config = dict(
    hidden_size=128,
    n_experts=64,
    d_shared_expert=0,
    routed_scale=1.0,
    balance_bias=False,
    router_logit_norm=2.0,
    init_std_router=0.00832,
    lr_router=0.00152,
    vocab_size=8192,
    optimizer='soap_variant',
    beta2=0.99,
)
Below are experts of layer 3 (counted from 0) of a mixture-of-experts language model. Rows are named router (the router's row for the expert), gate (a neuron's input weights, with its number), up (a neuron's input weights, with its number) and show model dimensions 64-95. Each number is 128 + 32 x the weight over its row's rms, rounded and kept within 0 to 255.
After each expert's rows: a language model's description of what the expert responds to. This comes from a sample of Wikipedia text that the model never trained on.

# expert 4
router [138  91  95  91 159 120 123 158 155  92 143  88  92 112 101 153 137 102 141 122  71 166 175 108 103 178  66 139 160 180 160 145]
gate0 [114 138 216 117 149 128  61 112 105 138 159 181 118 132 148 128 131 161 121 158  93  64 163 150 131 217 108 121  75 111 151 152]
up0 [ 23 104 255  77 112 119 133 173 130 125  88 166 124 114 162 120 133 105 139 181 139 112 148 113 121 168  87  71  85  74 181 127]
gate1 [ 85 102 109  91 129  98 176 150 162 213 104 161 181 164 146 134 145  93  73 129 109 130 137 114 112 124 114 100 101  97  89 188]
up1 [173 122 132 124 102 181  94  74 106  23 162 129  93 113 131 130 112 149 161 119 155 107 103 100 158 146 123 130 150 119 120  86]
What it handles: Short function words, chiefly the preposition in and article a in running prose, plus word-initial pieces like p, c, Ma.

# expert 11
router [139 121 132 116  66 116 160 204 177 163 141 107  89 109  97 134 130 144 129 175 123 175 124 150 167 126 194 149 166  98 148 191]
gate0 [179 137  81  83 123 109 109  75 178 148 137 150 138 204 105 163 138  64 148 102 117 176 143  60 164  82 115 132 148 103 137 121]
up0 [196 158 171 110 120 170 141 136 112 121 162 130 170  86 157  97 108 169 135 124 130 108 145 179 111 102 157 118  74  61  68  81]
gate1 [159 132 122 122 102 115 112 158 129 150 125  75 172 113 187 131 152 118 160 130 174  98 174 113 107 153  39 132  99 164 117 135]
up1 [172 134 135  93  96 136 125 144 114 143 126 119 156 125 227 127 176 114 157 151 127 148 175 131 113 135  83 146 154 156  70 145]
What it handles: First pieces of proper names and foreign words, especially G (GR Yaris, Gneiss), given names like John, Robert, David, and Thai script.

# expert 63
router [114  93  84 170 169  86 121 168 121 112 131  87 107 134 174 116 103 150 150 145  96  74 143  94 157 124 162  80 167 127 183 123]
gate0 [ 47 157 101 151 134  73  93  87 121 117 106 141 127  50 145 168 143 109  70 122 147 165 124 124 170  81 150 105 197  95 148  93]
up0 [ 58 117 158 100  73 106 105  97 157 140 179 100  40 110  76 150  80 100 127 137 140 167 141 112  48 139 156 142 203 115 134 104]
gate1 [123  52 122 135  94 180 109 122 131 147  81 136 114 135  88 166 116 129 125 132 179 113 120  91 183 136 183 155 139 123 140 123]
up1 [130 141  66 148 108 101 127  90  96  89 156 169 116 151 120 150  68 175  47 135 141  93 110 113 182 123  77 128 119 163  77 172]
What it handles: First syllables of capitalized foreign names and places, such as Al-Shabab, Alba, de, La, Ka, San Marino, plus day numbers in dates.

# expert 49
router [ 90 118 120 116  73  80 127 100 154 110 117 195  88 103 139 121  67 144 126 126  96 108  91  84  86 170 159 120 135 143 142  74]
gate0 [126 114  93 148 116 135 110 121  85 103 108 176 111 105 137 118 131 137 131 159 220 159  89 136 127 139 109 145 151 129 123 117]
up0 [ 99 107 149 121 159 114 118  89 148 137 178 110 128 137 112 136 123 126 135 110  80  76 155 142 100 123 167 120  84 151 136 157]
gate1 [160 117 158 142  85  54 155 212 146 115 101  91 120  98 177 132 175 144 140  79 122 124 112 171 134 111 112  93 182  42  94 116]
up1 [156 140 137 119 125  58 108  97 142 103 150 137 128  63 156 107 150 142 124 140 126 181 130 127 141 147 172  96  98 116  95  73]
What it handles: Middle syllable pieces of foreign names and place names, such as lu in Tamluk, wi in Świebodzin, ban in Kuban.

# expert 20
router [123 131  94 150 146  99 133 130 125 132 162  76 141 117  55 141 162  82 114  43 120 162 147 108  99  94 115  92 108 143 165  88]
gate0 [170 149 164 106 126  91 104 182 132 174 141 142 171 103  91 146 151  49 122 146 129 143 139 133 136  94 110 175  62 114 169  97]
up0 [ 99 157  86 153 152 171 146  88 149  78  96 101 136 116 129 105 141 156 147 148 152  91 179 159 110 168 155  98 151 135  99 185]
gate1 [204 150 107 122 154 207 129 141 141 100 160 105 148 129 108  57 190 148 103 119 156  90 157 109 135 114 139 101 129 130 118 133]
up1 [ 70  95 167 119 127  63 168 123 109 186 164 130 150 170 173 179  93 114 138 112  94 162  88 155 166 181 121 136 165 151 125 130]
What it handles: Prepositions following a noun, overwhelmingly of, also from, into, between, during, through: combination of, series of, access to.

# expert 32
router [ 68 145 106 153 196 132  70 141 194 125 151 154 111  72 108 193 157 144 131 132 128 194 142  99 131  87 108  83 142  95  91  94]
gate0 [126 138 164 139 177 122 117 127  93 129 178  57 138 134 194 131 115 117 134 146 123 118 138  89 206 145  77 118 143 117 176 112]
up0 [131 167 109 162 123 133 184 132 131 105 158 126 112  83 150 171 145 181 132 145 119 134 100 169 139 134 156 143 151  79 126 147]
gate1 [175 151 104  99  86 120  93 138  98  90 124 120 125 147 127 134  90 194 130 111 160 148 148 154  97 101 153 124  74  93 201 182]
up1 [146 125  92 115  77  73 164 104 104  49 171 110 133 126 123 122  81 153 135 122 172 125 145 115 179 133 106 128 105 126 181 163]
What it handles: Word-internal pieces and suffixes such as e, ed, ive, ous, the prefix re, and small count words like two, three, several.

# expert 16
router [126 166 135 107  86 147 120 140 124  92 144 163 158 122 152 113 149 156 152 151 158 145 140 113 106 111 141 134 164  69  89 141]
gate0 [131  91 152 169 111  72  80 145 181 190 113 129 120 172 147  53 145 131 135 138 170 121 154 104  56  67 184 138 218 120 118 156]
up0 [127 140 163 171 118 185 134  21 113 125 152 135 129 114  95 129 113 132 121  68 152 193 169 123 149  92 100  92  92 132 141 118]
gate1 [147 125 140 171 178 150 107 108 145  86 149 136 115 104 127 156 150  99 141 182 160 129 123 138 122 120 154  51 115 182 131  78]
up1 [183 136 136 192 150 139 139 136 171 117 212 143 124 107 154 123  98 154  98 190 124 124 107 168 138 157 150  63  64 160 109 135]
What it handles: Final suffix pieces of words and names such as -or, -ish, -ly, -er, -ary, -ville, e.g. auditor, Moorish, brownish.

# expert 57
router [136 129 102  70 121 192 164 162 156 126  87 106  76 133 164 157 177 126 129 148 125 102 177 152 126  89 115 136  93  96  96 108]
gate0 [126 148 184 123 119 144 108 105 149 105 146 145 144 150 106 155 173 132 131 137  89 100  86 127  75 116 177 134 108  96 151  96]
up0 [129 103 149 138  93 157 125 157  81 118  89 115  69 177 154 154 154 131 144 143  91  10  95 112  85 129 152 113 160 148 111  98]
gate1 [ 86 176 159 139 144 149  94 180 165 125 151 113 134 116  97 154  98 110 114  84 131 114 111 103  90 123 137 166 103 128 110  88]
up1 [ 98 173 147 128  98 150 101 156 156 163 132 127 150 147  86 154 101 116 130  65 129 103 122 112 152 130 143 154 160 161 109  85]
What it handles: Pipe characters opening new rows in Markdown tables of results, elections, and rosters, plus commas and words like national, final, received.

# expert 55
router [147 135 105 172  97 108 123 182 167 116 184  75 101 166 153 211  69 136 150 152 111  99 115 106 131 110 133  87  94  75 110 190]
gate0 [196 159 142 125 147 108  66 147 120 106 175 126 112 127 128 188 146 107 143  56 111 107 162 187 152 141 128 168 124 101 182 134]
up0 [132  76 122 115 120 146  96 119 133 169 166  75  80 153 165 164 122 111 134 110  63  91 166 148  95 133 152 135 131  91 124 156]
gate1 [124 146 136 118 103  72  94 121  99 198 135 122 132 145 155 145 154  67 104 121 144 105 167 157  98  99 144 150 178  82 143 186]
up1 [143 137 134 143 112  98  88 102 145 196 110 104  97 189 128 128 142 104 133 146 158  49 144 181 138 124 124 109 160 168 127 164]
What it handles: The word as in cast lists and clauses (as Rose, as well as, such as), plus York after New and tri pieces.

# expert 28
router [138 186 163 115 121 140 135 108 134 128 152 133  49 166 100 113 122 108  97  83 148 128 141 132  85 150  74 167 131 188 184  59]
gate0 [ 98  81 180 114 118  96 104 142 157 121 147  92 113 117 144  74 133 135  32 144 193 145  90 119  93 136 160 125  68  85 130 138]
up0 [101  28 155 107 130 114 120 150 148 109 147 120 118 138 132  73 112 114  66 140 216 133  78 134  98 131 164 121  57 117 134 155]
gate1 [118 113  65 115 136 111 157 127 121 153 122  84 101 153 135 165 137 139 128  72 124 173 107 151 177 184 177 107 143  66 108 177]
up1 [127 141 112 117 144  87 114 147  92 157 120  63 127 150 142 156 101 154 127  61 148 202 104 162 177 137 160 126 104  75 100 208]
What it handles: Line-break tokens ending table rows, paragraphs, list items and section headings, especially the blank line before a new block.

# expert 3
router [145 152 142 160 164 102 114  99  98 114 145 115 194 186 133 107 143 143 130 133  75  95 122 152 162 146 168 112 122 154 112 137]
gate0 [132 149 165 151 162 114  66  94  63  93 172 162 109 180 104 165 204 132 128 109 132 128 163 104  97 109 101 115 113 116  83 169]
up0 [ 99 146 144 160 131 123 134 138  52  84 127 136  94 152 175 171 144 172 129 132 114 153 161 133 107  95 120  84 106 145  91 189]
gate1 [197  98 136 164 176 125  22 162 102 115 128  65 165 119 152 109  85 132 141 112 129 112 149 129 125 122 149  92 179 160 121 114]
up1 [177  82 134 131 100 131 124 106 140 141 163 115 183 143 156 117 134 147 180 101 129 142 144  97 141 189 165  81 112 122 128  63]
What it handles: Colons ending field labels in infobox-style lists and notes, such as Country:, Producer:, Note:, plus time colons, degree and prime symbols.

# expert 59
router [155 161  92 176  68 143 116 159 148 112 112 112  81 127 153  48 163 146  88 140  94 140  81 143 146 102  81 141 100 106  79 117]
gate0 [146 166 159 121 166 150  63 171 128  82 118 134 124 172 151 146 147 126  81 159 194 144 129 139 159 119 129 108 178 154 129 152]
up0 [116 127 103 182 108 103 128 113 123 167  71 123 126 158 133 133 115 153 116 141 181 136  86  51 180 142 124 177 116 127 123 147]
gate1 [111  85  89 159 144 125  97 138 149 110 116 125 165 146  89  89 113 169 123  99 206 121 120 146 114 189 109 137 134  64 136 104]
up1 [125  61  84 139 152 121 115 110  89 101 138 151 116  94 121  94  83 124 166 133 193 122 107 177 127 109 109  72 168  73 151 107]
What it handles: The word at, piece ter (Atterbury, Leterico), Le/Los name starts, hand, field, and blank spaces in table cells.

# expert 38
router [119  78 147 108 124 142 162 149 192 149 205 164 132 139 144 174 156 127 147 114 133  76  93 157 102 113 123 123 102  90 140 116]
gate0 [130 111 163 105 132  71 120 178 135 154 141 114 123 158 165  51  96 124 107  90 104 159 117 143 140 135  71 132  85 131 109 134]
up0 [107 188 111 217 124 173 192  71 149  57 131 111 123 132 206  91 132 137 122 109  94 124 137 126 139 117 149 108 155  68 119 135]
gate1 [158 179 148  82 214  78 134 114 107 126 159 134 200 111  98 165 150 120 117 103 179 164 166 112 140 174 112 105 125 109  75 105]
up1 [180 155 115  90 174 119 148  90 124  88  98 135 123 125 127 119 101 111 148 124 135 167 130 141 126 174 116 137 167  62 127  79]
What it handles: The piece u inside transliterated names like Zhou, Chouin, plus geography words in location entries: north, south, km, School, Iran.

# expert 47
router [170 118 171 127 100 120 159 165 105 118 112 143 121 102 129 166 158 174 129 116 121 119 101 130 127 144 112  80 152 110  79 152]
gate0 [181 120 110 152 155 107 161 131  94 139 221 135 105 169 111 141  93 156 132 169 170 102 105 160 132  94  99 152 134 184 156 173]
up0 [132 177  95 147 134 147 128  92  88 142 157  96 111 112 208 133 154  96 100 155 157 177 135 201 167  81 125 114 159  80 143 174]
gate1 [153 134 169  95  98  92  97 116 172 132 149 115  95 196 174  89  67 129 138 106 107 105 109 105 157 171 111 141 125  78 150  80]
up1 [136  83  98 118 163 140 190 185 118 110 126 128 149  60 154 140 159 153  89 152 132 102 198 189 124 128  98 140 128 104  64 174]
What it handles: Single letters t and w inside words (overwhelmingly, restraint, Protić), digits within years and numbers, and North, South, Location.

# expert 15
router [116 164  91  98  90 115 116 102 123 195 138  94 136  93 118  94 192 152 116 110 157 165  83  75 105  95 146 116 166 107 175 119]
gate0 [187 153 149 129 172 153 117 119 105 146 145 156 109  93 132 127 118  62  79 151 120 133 154 103 158 175  75 165 205 144 158 175]
up0 [144 135  91 143 131 151 171 144 116 184  67 112 181 106 110 162 111 145  83 130 109  82 119 116 145 102  76 137 164  74 129 139]
gate1 [144 150 160  78 123 146 197 218 169 153 184 108  75 115 152 136 119 173  98  51  58  92  75 110 123 171 122 123 102  98 163 133]
up1 [127 129 163 136 108 132 169 137 160 140 108 171 128 109 113 156  66 171 118  62  94 138  75 144 188 130 123 100 148 112 135 177]
What it handles: The word to after verbs and nouns (vows to, a stop to, off to), plus under, against, during, and St./New/Saint in names.

# expert 26
router [132 167  93 135 171 133  75 129 184 106 120 102 148 128  86  68 112 104 137  81 168 133 202  96 108 100 130 105 139 201 140 142]
gate0 [ 77 133 112 165 147 185 145 122 114 101 124 123 148  89  88  90  92 113 138 176 145 139 140 114 144 170 122 133 114 172 153 103]
up0 [ 64 166 116 139 128 179 141 129 122  64 156 164 145 109  96 122  80 164 150 164 112 115 141 151 111 141 151 175 126 173 138 113]
gate1 [126 100 124 170 125 113  68 123 145 159 173 190 162 103 142 136 173  65 118 129 169 151 152 100 108 159 139  99 140 107 160  75]
up1 [145 176 145  95 129 104 208 113  92  77  91 106  95 175  94 111  88 190 104 140 118  95 111 108 152 139 129 172  65 164 110  95]
What it handles: The word and, sometimes or and &, joining nouns or clauses, plus spaces before numbers in statistics and list dashes.

# expert 2
router [153 116 177  64 163 104 187 109 169  97 139 169  99 121 120 154 140 161 153 123 137  96 106 155 110 136 168 102 122  92 136 143]
gate0 [143 129 170 168  87 130 155  78 124  92 120 162 122 162 175 180  60 123 117 150 109 172 145 167  87 132 115 150 117 144 135 147]
up0 [123 187 117  93 169 122 133 104  88 102 171 131 166 105 122 204 124  94 121 126  73 169 134 126 136  95 120 151 163  93 151  94]
gate1 [150 129  51 115 112 114 115  91 138 128 134 162 122 110 172 141 133 166  99 125 137 130 102 125  71 144 114 134 186 117 129 104]
up1 [115  92  73 128 112 121 105 135 147 146 137 174 131  98 170 124 141 132  74 109 100 151 117 104  57 100 116 144 206  98 106 129]
What it handles: Determiners and possessives opening a noun phrase, mostly after prepositions: the, The, his, its, their, her, possessive 's.

# expert 24
router [127 151 108 155 107 106  94  60  99 144 117 116 137 144 122 114 145  74 144 113 108 117  85 187 155 190 142 160 123 124 173 131]
gate0 [116 110 108 126 125  92 135 192 175 181 144 140  88  89 171  95 110  71 175  78  92 195 126 119 160 107 125 118 154  74 107 157]
up0 [115 129 115 148 119  70 113 151 159 133  77 149 107 121 169 130 118  67 145 113  44 183 192  75 183 101  73 148 142 124 103 112]
gate1 [ 97 145  96 180 108 134 113 204 115 156 121 164 132 103 113 130 134 162 122 152 100  56  90 101 118  74 135 127  83 146 106 165]
up1 [125  77 144 131 117 102 152 150  99  86 182  81 128 164 165 197 167 170 143 171 108  99  76 135 128 120 123 156 167 116 150 188]
What it handles: Possessive apostrophes after nouns (women's, Piglet's, NJ Transit's), the preposition on, and word-initial capitals such as V, T, Q.

# expert 58
router [156 104  93 148 131 153 102 137 140 158 149  98 178 122 132  82 172 152 172 108 153 174 124  98 115 110 157 157  50 152 145  74]
gate0 [104  83 110  96  44 106 102 157 116 118 118  93  82 149 116  86 150 164 135 139 140  89 131 132 127 116 110  66  86 152 152 164]
up0 [106  66 113 111  28 148 129 149 102 142  94 150  86 137 129  90 105 129 142 139 134 146  85  89 174 110 162 128  80 122 172 136]
gate1 [123  96  91 124  89 175  88 145 168 184  73 174 137 142 158 138 178 101 159 129 108 115 137 114 145 118 204  87  78 157 172  91]
up1 [145 127 131 132 162  87 152 148 106  96 180 127 103  68 112 113  82 126 109 148 176 137 102 105 142 182 142 136 165  97  99 164]
What it handles: Month names in dates such as June 18 or 21 March, the word not, and commas or digits inside large numbers.

# expert 45
router [105 173 111 118 163 129 101 126 165 124 134 116 139  95 115 176 140  81 160 112 118 120 134 102 140 104 155 176 143 118  77 110]
gate0 [154 164 143 109 139 128 175 132 112 151 114 141 120 135 133 145 129 148  92 159 133 128  97  65  96 190  97 124 159  80  78 112]
up0 [116  79 140 196 162 106 136 114 124 127 132  92 163  80  99 108 108 194 168 129  82  70 154 168 164 107 183 127 114 147 129  93]
gate1 [144 116 165 136 173 125 132 127 101 201 122 160 187  90 114 140  92 119 125  88 130 139  99 114 147 158 115 142 175 112  88  96]
up1 [128 120 119 135 149 170 145 109 157 185 114 169 109  94 111 166 107 137 117 111  87 112 119 138 185 171 155  91 173 152 136  81]
What it handles: Word-initial ex and pro prefixes in ordinary prose (exemptions, expired, export), plus nouns like World, State, Total, and percent signs.

# expert 60
router [157 106  56 140 120  99  94 149 141 140  89 196 173 133 150 115  78  87 168 102  94  92  90 124  94 174 114  95 114  94 101 188]
gate0 [101 111 159 184 144 110 148  95 167 141 101 146  72 115 128 150 162 205 139 109 109 149 126 110  36  99  64 130 177 166 114 147]
up0 [150 161 111 139 149 148 142  94 103 110 129 130 118  86 126 210 169 103 138 105 144 132 142 116 101 124 118 102  66 126  75 125]
gate1 [168 152 137  95 115 149 115 126 120 106 121 131 179 137  82 124  87 102 126 169 102 103 124 177 130 123  82  58 103  98 224 174]
up1 [ 86 189 125 133 147 126  95 177 112 100  98 130 101 145 126 149 154 153 133  79 184 127  74 109 134 148 151 119 150  90  83  93]
What it handles: Word-final pieces of names and foreign words such as -y, -ia, -na, -os, -ism, e.g. Xiao, Midnapore, Medina, plus v. in cases.

# expert 27
router [ 64  95 171 125  65 118 107  81 122 129 134 175 133 126 150 141 112 165 172 161 149 131 124 132 115 142 184 117 181 111 112 153]
gate0 [114  94 143 156 120 107 178 165  88  88 133 145 141 153 114 171 142 134 103  83 104 121 121  89 175 135 140 119 155 130 152 103]
up0 [125 106 139  77 140 194 133 171 118 190 179  63  93 157 160 106 154 112 158  83 181 140 132 166 115 163  86 114 120 128 135 139]
gate1 [144 139 100 160 148 141 117  71 119 114 141 124 167  94 129 132 106 153 130 135 114 138 153 208 149 113 197  99 174 129 107 105]
up1 [ 58 145  83 140  89 117 127  90 218 122 138 160 117 109 126  90 106  96  79 130  74 148 126 151 133  80 198  65 195 139 131  97]
What it handles: Opening pieces of capitalized proper names split into fragments, such as Ar, Ha, Sch, Gall(en), Hol(ley), Mol(lica), Car(on).

# expert 48
router [ 99 155 134 122 144 127 151 132 113  82  83  94 110 174 164 112 147 130 159 186 131  99 148  85 129 132  88 114 155 108 125 136]
gate0 [113 128 184 127 150  70 118 102 127 144 132 126 135 163 109 215 100 174 115 157 106 127 121 110 123 150  34 109 135 135 136 142]
up0 [ 87  96 165 102 147  85  83 133  95 126  87 167 185 140 127 194 152 109  64 165 105 142 145 100 177 122 130 148 139 119 118 114]
gate1 [ 58 130 146 158 126 123 176 101 166 161  96 132  50 102  92  97 112  79 111 113 118 133 151 124  96  76  97 180 209 132 158 142]
up1 [ 61 151 137 162  98 134 152 108 119 141 111 111  90  98  98 160 116 114 144 122 150 160 136 141 103  73 144 166 175 150 155 143]
What it handles: Capital C starting names (Cini, Cundal), plural -es endings, digits inside dates, they/They, and table separator rows like |---|---|.

# expert 12
router [109 126 200 103  66 185 124 123 107 106 172 160 100 151 141 119 130 153  91 122 112 146 105 115 156 124 148 105 162  99 126 142]
gate0 [172  43 113 135 165 115 137  96 142 138 117 118 111 199 161 102 107  68 160 134 174 136  97 124 134 100 164 112 103 111 148 156]
up0 [114 138 113 149 101  99 135  72 162 124 113 119 212 149 141  52 123 149 126 137  69 160 191 128 134  59 125 121  96 117 146 143]
gate1 [133 127  97 112  98 105 166 247  92 112 165 169 117  82 208  96 142  96  80 143 163 186 126 111 118 112 126 135 146 134  75 133]
up1 [127 140 134 138 110 102 175 150 132 125 121 137 181 113 163  68  78  97 156  95 154 134 120 154 153  67 127 108 116 145 151  98]
What it handles: Abstract nouns and noun suffixes (-ment, -ity, -ion), the pronoun it, words like such, including, part, and capital M starting words or acronyms.

# expert 42
router [142 122 126  81  91 141 156 111 136 200 164 135  95 112  76 112 138  82  90  91 151 161 120 105 107 135 111 169 169 117 130 126]
gate0 [166 162 138 152 108 168 110 140 196  77 179 123 123  98 104 151 105 109 122 129 133 136 133 146 128 103 159 133 138 126 230 117]
up0 [160  40  99 140 165 170 146 131  96 167 169 168 139 109 125 134 104  84 158 166 162 145 174  88  60 162  62 137 146 111 123 107]
gate1 [179 121  94 118 100 133 143 129  89  79  93 122 205 159 110  66 126  91 118 122 146  85 156 135  30 142 124 154 146  48  96 100]
up1 [143 137 100 156 118 127 111 181  93 113  86 107 208 182 154  90 117  90 105 145 153 101 122 116  53 166 159 137 142  53 151 110]
What it handles: Prepositions and conjunctions like by, with, for, after, while, when, before nouns or clauses, and = opening name section headers.

# expert 61
router [107 133 223 111 112 132 162 149  76 122 102 123 162 151 128  67 142 141 135  70 130 129  91 154 125 173 121  97  85 123 122 136]
gate0 [127  99 126 171 172 120 117 191 147 108 144 194 128 149 119 188 128 108 149 143 115 118 149 103 140  92 144  96 111  77 186 112]
up0 [118 122  98 139 127  86 111 121  81 179 102 135 160 213 119  30  71 111 154 119 115 104  90 145 141 160 128 210  84 181 141 105]
gate1 [169 107 121 135 160 128  75 170  77 190 117 119 205  91 125 121 166 134  93 202 140 161 109 115 180 115 146 150 108 126 147  91]
up1 [127 138  88 144 154 192 182 167 133 145 125 149 201 134 143 146 117 122  67 134  93 131 108  81 187  76 110  79  97 146  87 137]
What it handles: Lone consonant pieces like k, g, r, h, ch, v, z inside foreign and rare words, such as durch, Francorchamps, Kolozsvári.

# expert 14
router [169 142 104 109 124 101 124 163 103  74 183 139  94 115 128 126 108 158 182 200  80 116 107 108  69 127 148 157 119 103 105  59]
gate0 [125 160 189 120 123 129 143 158  41  98 138 114 197 160 129 118 165 112 104 145 125 121 117 177 171 131 150 158 127 107 127 176]
up0 [131 149 154 110 154 152 150 112 106 136 143 119 136  96 139 177 152 158 109 149 108 155 134 173 114 105 167 182 100 169 102  91]
gate1 [157 121 163 120 105 129 104 158  98  71 106 149 129 130 124 137 189 126 140 157 146 132 212 131 177 101 101 113 107 157 141  88]
up1 [146 145 167  94 129 137 104 179 105  49 140 165 133 158 146 165 187 125 119 169 141 140 152 149 179  73  93 116 123 140 105 126]
What it handles: Commas and clause links like but, until, announced; also name pieces such as an, Da, Bre, Nan in personal names.

# expert 36
router [ 90 125 130 138 136 129 117 136 107 172 143 129 166 103  86 180  95 126 183 125 132 168 192 121  85 122  75  94 157 148  85  83]
gate0 [113 137 105 170 200  89 195 129 133 195 194 149 109 148 106 112 114 134 111 128 178 171 171 140 115  64 115 190 167 141  96 117]
up0 [170 128 139 132  87 112  96 154  96  52 146 133 123 150 147 158 119 116 136 142 128 109  79  90 179 189 156  47  74 107 194 177]
gate1 [102 127 122  83 174  97 108 139 128 128 146 190 164  68 115 112  93 188 105 147 105  91 129 114 146 104 117 111 122 120 138  70]
up1 [119  88  96  91 125 123  93 101 113 153 134 112 135  82 143 107 134 136 148 126 162  95 130  67 167 165 167 141 102 152 130 116]
What it handles: Relative who, which, and words like also, later, following, most, several, number, often introducing clauses, plus the word piece le.

# expert 41
router [130 155  86 142 108 101 141 133  84  98 121 124 129 171 148 147 117 124 133 131 112 184 114 162 141 140 176 139  71 150 136  95]
gate0 [166 177 150 121 135 148 175 158 103 137 102 173 144 147 116 133 101 117 102 156 155 113 153 183 165 127 131 145  77 119 156 133]
up0 [ 23 110 100 146 128 122 103 116 151 135 135 121 138 165 165 126 107 136 173 143 151 120 123 134  93 136 150 135 136 146 101 158]
gate1 [143 162 129 131 181 101 168 164 182 174  74  92 127 108 122 173 166 110  99 116 126 131 136  48 116 142 205 133 135 108 113 106]
up1 [128 132  86  97 164  64 177 199 191 155  74  83 113  97  99 155 137 155  99 105 134 120 117  76 150 130 148 173 159  71 129 139]
What it handles: Letter d inside words such as ordnance, separated, Undecided, plus the word or and name pieces like Ro, Mo, Ser.

# expert 44
router [135 120 136 165 169 163 144 162 110 175 140  96 119 117 105 129 159 118 138  83  92 108 161 135 176 119 119 114 164 185  82 104]
gate0 [ 78 142 105 139 123 161 178 118 160 165 127 141 116 102 155 128  85  96 153  95  93 158 188 143 173 106 139 178 112 157 126 103]
up0 [189 121 180 119 139 110  83 123 139 126 146 116 140 144  54 134 161 116  64 170 155 151  62 146  72 138  86 109 135  39 160 139]
gate1 [100 164 130 182  89 152 137  91 166  93  99  75 103 134 175 151 161 158  86 114 103 140 103 123 107  75 109 148 135 105 110 128]
up1 [135 142 112 174 134 146 171 154 140 185 161 169 154 182 139 123 122 100 102 161  66 157  97 110 159 158  84 168 113 155  82  81]
What it handles: Single capital letters opening a name or abbreviation, often after table bars, colons or dashes: D.C., R in Rtg, S, P, N.